{"n_layer": 11, "d_model": 512, "n_experts": 16, "experts_per_token": 1, "d_shared_expert": 384, "activation": "swiglu", "balance_loss": 0.000982, "lr_router": 0.000616, "vocab_size": 32000, "norm_eps": 1e-07, "tie_embeddings": true, "batch_tokens": [32768, 65536, 131072], "train_tokens": 538100000, "steps": 8035}
Below are experts of layer 4 (counted from 0) of a mixture-of-experts language model. Rows are named router (the router's row for the expert), gate (a neuron's input weights, with its number), up (a neuron's input weights, with its number) and show model dimensions 0-127. Each number is 128 + 32 x the weight over its row's rms, rounded and kept within 0 to 255. Numbers have three digits each.
After each expert's rows: a language model's description of what the expert responds to. This comes from a sample of Wikipedia text that the model never trained on.

# expert 15
router:104110123167090098085132147138071134121116159105163194079115118122152142134143176145113121128120140118129100093142117122116159147161101121105190121149140182154132134180126126108128083118111148157208090107111105107096061106183151179104137105113101114157154133091112123134140117036117155126130221110126153125166117115160123114110173113145139136120170170034131157143096140090204181125160
gate0:126128135094115198137131186114173081125172108155132108171111133180153176036095133132128122089115115138095125060086185140185054119151155085160143124204152137136143120111095106101216119121137100151117111147134056167111118143097139188093153121145100117130080105142105131149134106102102111132145133151097130153129166080035093146132145158098132113167106166137174156168099125121073111123131
up0:157085116104164134117116199110099154100155120111110117180151112126139155164139157219143047103129068177098089114096133129152191162143104168090126138170091195152127129148107143119173126092109116155132074139083099127126117157128154115100152134088186097119142148096082121157141161128160137108075140139098111116154109119157128126119118123164129141200202117114152140090166122082132099108150
gate1:069083130130140119118144071147126143088095118125126099144067080093142065138128135175135109126179148145156144081195108150075145105119109046110162202092164076099186172126107059061179109056165144110110143130074087182143145115152105110161114113170108135096152114143143162069115112139166148167077156170136113073139145106084124205132093135111100148163145124119112150131126198104163141127116
up1:130143115127108128134155130100098132101135125103143194106130142102116141156151142141145085125065118119139123157094148055158102135101143143094123115173124172073140137113169173131164172200112184092186064113117083128114104091133114156113135158135132195094131129118101119155110130163108075127094130115111185147121105161181157138097122097096092085173135120121153129116154134090072110138107
Description: Nouns and names right after the, of or a in expository prose, e.g. ruler, sequence, form, God, Justinian, Seti.

# expert 13
router:130100126127130175130133125146168122119090151135174064162134120093117076178142095152151172110127127151100079147129082061127122124125223068077171123111081103106148160081124152099109175119107146119106081145129135119183122127120131193122123122149168101098132150211192096185158157107116128166155102120082099134137134141116175104174063124076161223182158096205105068153135149149148129159119
gate1:056152115144144144126085152120099098180103112119122162045099141110158162117128168137115195203139097098102179076115083153125136101179147148148151147174112081120163128132155134181153065126143160087109110071139144081136088118132145105089186158113148088112128124133193198095134128172123067129067058090162108092136161140132166152142106124149189158089114130106118131172115140138117126145134
up1:134146125104195153162111120118133143107103201165130181082132088121119121160161145114170114185090132152091193086112178116089090136131078161105105165077126151152100162162137091100142199095203130125178163093143127154158210171143129176127106152125142155091069152182150078117105150121070098129113099118120083137109158132122121178185138159082226137104164070105122148141142108117119125167098
gate2:111184147156172128124097134134121088113145120141124165200157170147127191103111078110140132144097132117104173124080147156094078097151116187144116136118192134167160159158094141084141156111114111152155099145166094131068097081135151195114148160061149138147100164184144174148114115082113153134092115086159187169138177175197152121101143186107162106121196149090104076133134190122135144095100
up2:119164152125107131133129104143165153121131117091155090113193086143154163110109147105161136176086061093093099164070081129149116127147162139165137183131097112145174192151123144158147174109156082138131147033159149128114157203150108118077149164126109178177166113140153111114149121140163111156115138116148098142098119128129096126084126134191162132123144116130089118105138136139162151145116
Description: Middle and final pieces inside split words and names, e.g. stockbroker, childbirth, Ghostbusters, puberty, including non-English names.

# expert 5
router:111125078215143143100111148086098110112149103113083171115144100125131166112120093120100083093144099165136140131161179108043151118142102134113100136104098132106167160158101139132118108166089147168119049141135054156134109081107165175130131110122072127157112186125128105103124092102066133142121168084114165217136158127215119133139133130085122138135165116133085077156140117159095159192090
gate0:130131093138167107115086119065111167061094106133129156097129105150097140129136110126130124089159115139134087163142194092119036086110072180102117087163156108123117109163122133143148164140043111142126084072129124116118087124123108161141156139180098173160156164139177109137091106108145163166136146153160116185127175086124125121083090133112183114070110129101161152110133112153155207114159
up0:126173130122149111105096113153086091102148109097209165169144152103076144184174115093135125101114176109099136104154133176090130107177109103175070147094142125135109091153107086116139155160073129108141135083115042139106118124130113165187120115146090166107146133144154097071097123105133138142125125090092123153202095136152121097154224128167130123115064127144100077116197131091166196112127
gate1:157123175132130213082067146121108094120135120129135122126146171144128097104141145128126102088106148137100155108144084127082108135116155044100179157092127136134170107133149168115187135133096178143129112130151144097126040129060101139072142116160181112143146145136191177151110101098168136142158212142101212158107120122099135123144202144101120159121100108125147049084136098160116097125170
up1:132114124110078109091159132139096141092113130168146175125112137142089095078104112110110100103139109179218157122121126195128135128079086154142123126145134165104117161138133149132172084131149108148149122105070157139151160130191171093047118089151127086125127162085149110084119140165135074093154107121129106186089132048162098139108121108139181104149152165118133147114114120082111092151143
Description: Month names inside full dates, especially birth and death dates in biographies, e.g. 26 December 1848, 22 March 1421.

# expert 8
router:130178090122146093166105089172093185181143149082166138194135158109078121188137136139122137115182112112136170167147135101151125170078097131136106144106170085135132128083142164140079124107085140055115091103103159083123148137180097170123128086143138161089092109145114124097103107186141185115133114224116122152127172056139163150134118104128093133158140088117095069117185098117163133144103
gate0:138132133115142138134132101098102142130128128124092140170155144131088163063122189129172105184155136128125175106110143084135118120122141101153148142130106116135132158123133096086109168171098097161189117139115180215097066148065147125108131102123091120092123069145122152145152121111119095093138086166163207077153106117122100088144131151111100094129143106125133147109134080099136174141082
up0:117063110151131081140123118122073122029099152136123055182105147103130161066108144103124071099152104120108101153135128096138146076150151119153081174159081102177100098105143087115125208141115156156168128171130141160126137128173092070102141138170108095104154140104125109043156152078155163103109143121165173083140130136148182079114125112104115125103116113097145154108118122090100119124168
gate1:144180134100111102082105084142123143114057115123118165099134117122093124117106063114112140149110149092109127098108180162149118200128098161142138162088045096128187155142116157107087106165109127165154153192121112131130111188148140094117113152118090112143151159115153146118139022033161191081142130169147165182121138195113165180130115150140166149092136148156179138120155108079134149143164
up1:118092177086114088104108093146152122092108172115098088092161095118093124078118103119153133166135145135099155071148139127146159138133124139106070159111133129122146114109081099160141087107133133122128142115160143094114068144166113115092123173061163111197194152121071130103104084109158147073134079131163108155138116100086138158168101146090182117120169134147162128094159120142174149118079
Description: Action verbs and prepositions continuing a clause in narrative prose, often after to or was, such as destroy, protect, threatened, install.

# expert 6
router:141154144214109091227149122161111136144218162108154095127091122073137099107147154110141135093159093129113109094160082087139181079120086156145129132132140198119062151069120107145131140088127105110103189090145146170101135113160064060139082149162082119154127143196133154193140109139116126131104068121135098087193113144147124126097108180140131062129108121117126214131133158174170180104062
gate1:150077155131118075117135124139154182105091120188125122151101170183114153202114178108185210151174114116150124155107109198157107152103171112042118147169091116132130090160135068069095141064176095119187112116108107145119035154129178180159124161102115177110038100084099125171183137144130139140183142148133165119133145139132134167082148094202164144074120125138148134124107116117167158148118
up1:126092101136119166100148138108130149161203062163090105063189180106120106171145111116136136113093153128167114134149080181164120133185122062084076106201098113123110100171129102123155160113161147129146114134163138148189133192061157164090138136115094109105130116146137136165123148139157098129170109215154124113124105130122082161138126079099165105080067094144170134126101156168121142134112
gate2:134130101061123122163124069193174140176065153095122107150088140108112118134133123147138130156132086128093135128091144104134148154064132155184115107085162201071112081091145105094084144102097117090192132113107116117130101193169124066163150087152109153175111168136128072161147119173119070106096072165149058057107112100186112163062100170136134141129189099095104137128119164112193108169115
up2:112131092060116125124075096081127130163143110115159042173056137177161136096121147133145110151100133150170157132097111143154126144142156141147138087132139152098070146095131125126104148174118116201107133143133118162126058180169102158109175168148146080043187151107063044176082142120092107101162088172184093124103105122119136096131141094125157145158096106124133130152105093127192142125158
Description: Wiki heading markers and heading words right after line breaks, such as ==, ===, See also, Gallery, Early life; also list dashes.

# expert 3
router:135172101139125077099106157163108160172136130122128113143083134144124132106123100175091213135088083125168100196132091163118120154117108165141142173085111172104170141118109156179114100093119098168085158095155134126074129151170122156140111096144131108117082138148134156156157143135105150120101099142099143187083182143144093180091180126167111151107098129095141126120123110096153083137146
gate1:124136153127086099135125129095104143125115098167075138092068165161145085134134102160133176190097125181086159098097103117093152055160141139124175097168081129138195102071145099128128095126144106138081172172147102180091160084063117123151106138146161185171162187187165139139149119100190137082130158132157111165097068109112121149130087139175137185112158138121155168094095076147118129155164
up1:161094101116132139044086168126137086070147156135120184106157125155093162147150108073092080152187149120146124109170103177136121138132114101114128120111111144079076127158064124146160095125175082143094135104106153142080098108041136134113105152221034140125105120120138173097175112210141126136090097096119144150168172124107079105117152060137159149119073174118137157127117103144193065147113
gate2:138141137100179154148122166127077086100124126131142130134121083104129110100157115172084118143138047180126139087101148119118115103079097152155120127170131099088130070113104077125150166123159113108157166128148079138088242089149103213125143150181095142113161163143116143136143131127109151051124097118153185109063132119154144149205152113106123158158116134073120162084117159146155110135111
up2:106137143120101125127136130120171179129119111114117154119075133101090112128107156132089143114148147089133215171129172134128199135072116111160095111123157145115170132208168122134134125090066147147135151085113077176141177124116154084138113107137121164138113159142104100129130127113163155119166115143071144096132075104129185168134196090147092143072084093119119080128141126171148140106086
Description: Articles like a, an, the, another and the first words of works, awards and names in media tables, e.g. Science fiction, Outstanding.

# expert 0
router:125090169081136159092179122061143096129118095197115115120197115131092172185125060097122096141049117153124057120097200140126060143201130176113108149116074137153110106099094099138124139168115142147107124152156164104134128073109107152125169132128114175146122115152172125064110068168098143122122142121072080120096170167102104147137084183133165170095090104085182167128143136167077134183192
gate1:100084100100202153115144122157147114110132117117129187113178113199166126075148147131106046160140100171104176117129154079157089138121071204135128074109116135176143102163154092108089192110155112141193114187134137071082155145166060149139131082133170087150129123146111082113082096133140125162167145076130098088132158092073126093109156159144156067126137087083087138170134121157101095155095
up1:137131101120104132115181081210116150144135149146110175146092086112079146153106164095124160109156164126178111150108169118064116145068095118139143124126146168209092143162123046135160160138178043117172165148125104174115090102125131175093133139117096197089118059182154136140167191108071116099174119113154139091175070119034123129103132132166081149079111120141150117153154117114122091096136
gate2:127147094128147140126162112089117158132156122095132149151130119151099106163128123126139129138144122156117117146127126110106161154122064112154123186156129146141161141108120126033122120104095087137143114089139081166151070107127157075112116124120153127137178133153131151168146097150176118104102145123085135136111138172116074060118064122129092104095129124145164100086181144100185108090073
up2:140169133143133105094157174077096092084179103178083151157202128126151154152099154166138131086079119155136075121112211139133098133118054147166186155142144118048103179134122132165050096117102101145088073119129112185134136082138162112099094154122137156159133105145142123133147095154176117138127147145138147119112114183121132044106103154107105179161162133131169069151173164098138114112160
Description: Single capital letters or short capital pieces starting names, initials and acronyms, such as Mc'E'uen, Robert E., FDIC.

# expert 11
router:141176149193053153176140171092102104078233090107098136098158100136172125083098137102126114141151198122137133097114130122076124140129123122111141130176159142139127176170126142157179132081182188158159110122121074183166137173142119180147122150142143083134163091091110133131138142095176118117152146153124117101151104090089155138092165137085123122129089182126138111129075138209154111111177
gate0:119151134127133145137121088109028086110098184179160151084202119127208149127121169123101084137148123133112157137111125132186126142119191150093103105115082131139184115119150130168111173168108130173122107181142138109144141094062163110144122115116158099196099108138087167095120149109160135104179095162104140086125088156103130187152107136121115091176148120164138158097034066112087161106155
up0:135153159110130125163091029082069119137124127189135142107128070098159147180159143146184127137183113109081069154117156092161081191158172141129105139174102111151135123090146161164125151112170158114128120212130081181159135101122158132042137094124110095152124087135120107093129100143141139164142080127096111139144145173132159097147145120064109127172162150033084150161100089157095119145136
gate1:109092135112117153117157178141101159153125078168151066137174153138095117116086084131148100112142101095162133030097127150125139149162126147173117102134085102094179129137139158131163154137142137107113087185108094185191070157138081141097160162085133162105118148166104139132115172126164134127151174123097159124152115122128127137115110170111146153130061109118135087105097031161061085127137
up1:128179160132134135141140160090155104122180097128142133170141161089097116067107060156121149101125164124154076099141107112151135123122115142181123136083136180093190123143110126159133119103142091123096159134084153094197044070111132096066115187131152159171115126148147078157143074166130174048139088154108056107161143097134110108121117167104150097140100151195101112113028071162162095148145
Description: Line breaks, colons and field labels in infobox-style lists, e.g. ZIP code, Population, Branch, and taxonomy words like Clade.

# expert 2
router:137093199086195110063072104146141095136074142165155125176104150152119092144176154166140086178129150068145146177083115156133132127061107132133113126113136134194149083112128137159135109141111105125158191089135132124119054149124156045139110131090177101110094127108083147104067119126110068129185139067174157138095141160145081146148178092138135052089171120157162113110153111132111119129106
gate1:113154158119090133115114112110068124164126091162105112196200169136129172145173121114147108164169135160126071150149133078104085159123059111123115152097106092084084055136076071138080133125128105106085134107159086082163129058160166145115134216161123131116114075170115214053144116139127103098082183127100107127137107130086079145166067165132149104163148059110135075156143114117118073152148
up1:119104139114124083137134135124132098082102123132116102133067150138141118146122140112156157101085179064148145139141156140159169116172204140105122134130121091152178129141123097110142159129077125121103135116099201137108117134121172139115177070166113108118098174159189138161090150178137132194143102111131108113125156165099172117147078095128099184139112104162071112079137153101106173136151
gate2:140175167144096133156122136138139178117138137083109044098109153114147168144132116170182120119072164102140124090159095198105131115114177181110146106113198194121182183135145140135175119139149142173166195140179184096131141121111121124156107153151095134082100108140065198094172086093107115103097119144175152155148159134105126093129105121118118125074115127133113099159076118104108145103116
up2:131124148119091136111067098175137113164109164103153103148152149089170096146103175165131133151158192094153098173104090131141148138085224127099092109113168146087138085107154126099157150115124140126130120104080125154098155184138144119152138110073082152172098109093120176128103102090089160101173112158144142134128116113126100059098147086144149130161149068171130129132104129128075088119158
Description: Inner or final pieces of long or foreign words, mostly names and places, plus line breaks ending table rows, such as Theres-ien, Fras-er, Earl-iest.

# expert 14
router:106086133152171105136130118137118128109115106146094139115106123118096192165125178115122111158069105088127150173116081072136161136075094146180099108109116095125046088183156141112102112167147118126106165093169100077118121156144149064114138144081136223147138131141171107129154146118092137095117117216130042167131078070105154169084112183131067073119122163138104096086109093133064080148182
gate0:111077107100160172042156099129148117110113147151117136072120105145119171130088129125120078157146127142122148074137161110162088144140167153165102105138139133151173103179198133131172160151129132171080116132128113120166133121108154135089192132134135162190221082175194105133141150125177149095145106182144085125092128136123127132099095132099129100176159118159125148063160127123159125132176
up0:120155145145129165092127153095140090120122106109117163152110163205142055090175121081167119082179101072190148153143127044144178093120086141169113122087139154107149112094118131081120118123133127153128118150138119151081155114058113162130089129102073127124085167054115100190113098060140131167175091024128128156140094143116050102131086155101122121076122186091129112110123194164130141137144
gate1:129129125118168081092094128102098160087167142088140127156117121187176114067092136110106079109154107152161165126137145118143156143099149099065176162139128123138159110161106152101124124119109217088106086156098163097110030102131126136151144151158087091095126126150107136168073127154098127158121164110165130114091136051158149092123118102139149131131104049116049106139138072097124141084128
up1:070075094169074111180147092123147205101147129082141114150144200132082121130118116072095156111172176115167074102070112080142082128122148087203150132115135125147095130062191151193172146139116193108165106075116180089076136131127148139158123089102109092130135121133119098118121143160084135144109151159171094141082117109127178063146137090125107093154114166118161127112130103061119137068105
Description: Digits inside numbers in sports and racing result tables, such as $19,335 and 10,324,995; also clause-starting words like although and which.

# expert 12
router:111086034087107200072140143090120077091140084197121136078152119163134112105112137141184146077178139099118067127119127161104131076217063134105081095190088063134137115170140143113118164128143117116129101176123109103136160164080100172097136147104100141150113100140151135203103151100119113095137198158135159097152115088170123087130123092145062151140120126072132163150133098120081154104178
gate1:092138130150112128166140135111091093115141112146092177120108145147154124153156174121186106196122122140144105132100123116141096089181102146099142157154158171210075106142185108113101149126193143158148115153146072072179126126148132085156098142121146080187115118088088144138096120192141089167080134132131116119119131164143114097172146139125125042135146128085060173178170162120156134154102
up1:138123104059111118114165120177166028147137139182071092115081138134108122134056223112073137112150163086134159169114128125129135137169157131180206141154127113145133152152124135139095147127126117054128115116122099159158156172138082177128131125134153147109079091112090135138086096180090124165197144092101152125145126110138149112156138170135171153124141084162114122124133071141100187121168
gate2:148126131154193148084170165121134144123136178134105087098107114141138161148164159124185135128121169109124027110139172060133118075127043139119090134150104162151142133113160146126119200161103077152161126087100110118117104113122095143096099121122191175195122095176137120226153136145110146158131100138127097148143130144145190161147135141155107138146079105115136060095120137117106129119149
up2:140098175126133120108151118118125138163191138094080135095141092107139143113054143154188146137141145054112075147065127095144160143156059119188087128084098118099087159135135153142094154093135137140156128142158109108143158126147054138165179170082102115125122137185089109108092113160087112133145126123119072129121112096134124139116115134097095121133102066134124176138169147112148149098162
Description: Syllables of South Asian and other non-English names and titles, plus club and place suffixes, such as Singh, Khan, -giri, Town.

# expert 10
router:115111066081152167115169138090155121119115091121128136103133131110144145078105080130148160157086123130069070120143118124129067122122221103126106173136068106134136113118173113053163131165134127120150078122089164083142204160126102140185126194152131114134147139099147163081116166178153196169068136128172230093099118171131146065106072107128142140126105088142149142131086165062120092104171
gate1:164150118101145116128155096135157140162120086158103164109170153097106139155120143090120170139174141142102144174232123083141105153075209082060171065161177091082135124063136149174181141149126055123148106108116083176147128132101112151147102113191103140122149145071138165130121123144192148185132140194151128119045073101090076081149115151122136106133094133123150158094154122115146161131150
up1:153089151152102093147147083144097124100143173112154178152033227088137152136160121167107089133073072101093108155144135079121116128110118076089152151089145184128114110100097099092080131068080190120081123151113116088177147161159125187094135141066142162069089121183159126112152078115110139109174146148101129106234140099095097140171135132159113150158155148150158108121168161142134129107137
gate2:112168140148089144071102149083103170135144072139121114109129103124120144130122135090085139115137114186169170114187091078085125144107098111122137151097106103126160066136156087165169154089134087165163163107093150117071145105118083095166107176088099111164138163149138142125181128090068103085129124129127190110146195103105147119135097137121098144086184090164111163160138174079139087158158
up2:113106124150162108104115081127135162074125131094113139154088147139108119119166061100078151095142146137139103108147190119190129144130160140144095103154112096107181120092191124094113152117113168128157111108145172130164130143155131078095168121137088102188038129167114158083125119128085118115160121119131141160100134072099184103128165129110127104123142098118125152140170165105082147074089
Description: Second parts of place names and completed words, mostly after a first word, such as York, Angeles, Carolina, States; also percentages and table pipes.

# expert 9
router:146142114110131151075132138190157105170127133094082190099183097139144198106115084143150114121163102133143168124160179133131129139174152112196089069090109101058153108192161115132128140152082171132100078118097090139194064104117122177125141070093116136111089183067099106126109120119107124081135067126130182169143161106131114089157176114138126093149109149161165127118144087130079173120112
gate0:143158133097162102056132128139131117109151124185122161097130103051187099105091126116150071075134085126110156102141176118137085104123091144069153147116104076093095099114066123150165087114132076160138135171158116123100090140165121095142117145155121136104135137112131107115139095126139096127138111128141126154149162093120114069151144132149107094148080112159113143138190133096129136158124
up0:124163104089159126099139095086129110116094099125111152097102127179201101129099098067137072149158115142107141081106100149136127119169078137124125163199133112119107155124140109132180204128208077120155117151164117157119116160122121116132123130145109135120120169091102154035184120166157084117136152124138126064133202185124130094114106102146095113076114124151098102140096148156160116111122
gate1:131153122109149160101122052141126141113129136104164118202174068155095140103165122083134168074148041099099120182097137143102109138134172114088105117119142113117158047130094090186121113185081151128129103130112132086147171131090136177140207137129132139106138120133127116113118141111104170152187132058092186161146125095139090114127138145125172101187125111126103089198191108175091076154116
up1:135081158144101147065130147164112176137110182105105177152147109137116151120087124131110088124178061161062129118039171180122136117110157180148173143144141147132139114121113085162189145190142086135138134117173110154172103081118096179117136114159119064096123132083131112143143149116107181122108128089091176119120160074154153130118118131122140143161163135149142132141174191134136168136077
Description: Nationality adjectives like British, French, German, often in compounds like Anglo-French, plus hyphens in compound names and list-item dashes.

# expert 1
router:141186144119180110156116129137160170120113172081141102206096218146126080130157146128112134139084108190154169109130116140177166159076166148153163112095193140115149097085096150131120128121097073109084166093151165150074113121158090084132099133142134096132098100159130170129155115165125144154149109118114149120082114162117141156161106145136130115167166102150148072126141155084196091101110
gate0:141188096109159097183096102113109156169150087164146084162089147070099066127146140123125129091147112143142143106149138133054160113104100117113119094118189084116098136151139101139132117085199128152121151155134078124109122178078099140144089110089150147149157155187165132165109138142138079129114137164149144178122107129141080163138119162142096100116131112077101098151177141129079085121091
up0:131131112107176168108098062154114130164125178060114114155148087067145117138188115142134122156166122096110124157133071147099099136106185104084175129150175104133141141147136144124161151103124094121160174110112117077173143157180074144126201106136189183153177110108128052100149080077127097166097102184145154084167151161098166143111135147089162124127136110112133122156157130127131199105131
gate1:092163172105141116097103100138155128152147160138100120117133089142103110149103102104198103157111123162156127120180100136110134135173168161088164132111170137146094166060069164170107123118102175126095133148114133080131149121172089107119124136129096123144155131126211193125137093054149111145118141200118098131131077114180124123125142077049097116139175148105082165143119132110121122133130
up1:121160122118100193122123168112122121119055196144131115123132103083111147085159083152121186125088142117135143079134112130157139168141185105147132146136130114131150078107091096189107130150131143158122116116137113157121103138166116133137104167166091184079107147157149151137110140138071103075135125155119129097148120162138131092113131130151109109116119135108107093115117064100111109127137
Description: First piece of a word opening a quotation or title, and negating prefixes like un-, dis-, mis-, as in "joined", "judgment", "chirpy".

# expert 7
router:123123141120137103168126103107124154135173131191089089105104086106153102123102183115134140110189166122110174091087156217144091096155132094138111119167189094104125165130116061107155141099179107132129162222142152161132184073031158088140149128143126143119144116099119100128138164118154093140111139115131043113143077137066155117139151115136158191113092134128067124099137110110123113090068
gate1:100138055097149113089061132074104154096139145135092155107129119121113114179215090133159053190152124129067103125140128127124169155138112098178115168129122195121142124156136154156159111144148113137210135142130162117125183146126144124114090128133183100134108140115165166106157091060134119151132157111104188099075147092120130149167137120124113130081158152147111057194131145134149187145110
up1:144178122147117138188180122120080085117150122138145150085093152103136157142146115170098145095118140191123086093115140162109147107179074110136135180074164146119142137083127103126188141076139142086143110117097169154124139088165107154105158105186107135131119164172124116120115101162151132134157139075136107122104124126159164085085167123118145107195169137152178069141117178108148149151132
gate2:118069102100089104085167174156121108075068099177119130155109081134185144113168130117181130196112108163178102082184123112138102052137090131081142106148067115149095121148136119101099089113106146144139061150110067134125153137183105119077123119135134066173125124145148129216185155100162126215133107150170141153114206149100117064120128095110091145165150140096139170168160090132099182141151
up2:127113130167113101160192100062139142117116109109060144103114113063103120099071134170103152108098143129143124111172074141114176168121140136121073088141157176148125107095130148102147149108139100183124192135105129102126183105156121099165107127126137091170099129137128155130065048141132139122125092129123128113106111142123189184147156152119128123065118175159157120128138140135147076176098
Description: Numbers and bracketed values in statistics and election or sports tables, plus census age phrases like aged 18, 65 years.

# expert 4
router:126140172131094097124106102138147120107082149145108124123112165170099150113123107117077137144149138143154210110150123105161142118091106109109166163151165117122108141171168122146120124135181103088166191153113139123136174179084206036064114131118158140080200128116084083149163128143212057091118071111188145095133107124125097146122111146150139070106120176170140142135123120068107113128097
gate0:162171187117154121153117194095115099063145196110122204126124116133128092062166090119125064143134142123164128213103149167144140140097093121151170126140177138078185134133076095092120096044120206090141134117159104148158134111155136155125109075165116134112166085138170074107085142119133104146166077144105114168135148107141057113148120174113126105138125165130139145150149117108149186131108
up0:099122177153129136115092085126140097132180175080121184143156151122097158152112121104133116070192154136076140138095093130223189185175160080135147079109122084194068129118186125128132086130131110092091120185123147102131112146111091117067157101079101088147127096123130090127173106133098162085076148156087128174141108118154130109144170166133105144136194107051096236080155070069133105133119
gate1:133176145135109132138056066155089088101113138152124139182093174088157111155114129154145169148099090107114132113140083079162145113231080084074162177181133111102160100108122108099115100120090113118186147141094136156108125147146157134136100113127109122151130170169063093136144112051148111087131118155121151158133168136112144153113137114129147097111164107095100178114061177168177107085134
up1:132073109101096125133144121086084148095134094142099105137153086131088134120077115107124164099145104012182123159153100170126130158193117146153134110073177140083126084050147062112097144103222183152165158147103123127131090157110135129187110111137197108159099146131178122187130127117176031132116115162112096105147117148113122177134158086113092046111164194098082127131060130160164074118092
Description: Content words on military, aviation and politics, such as aircraft, military, political, pilot, Abdul; also Cyrillic and accented letter bytes.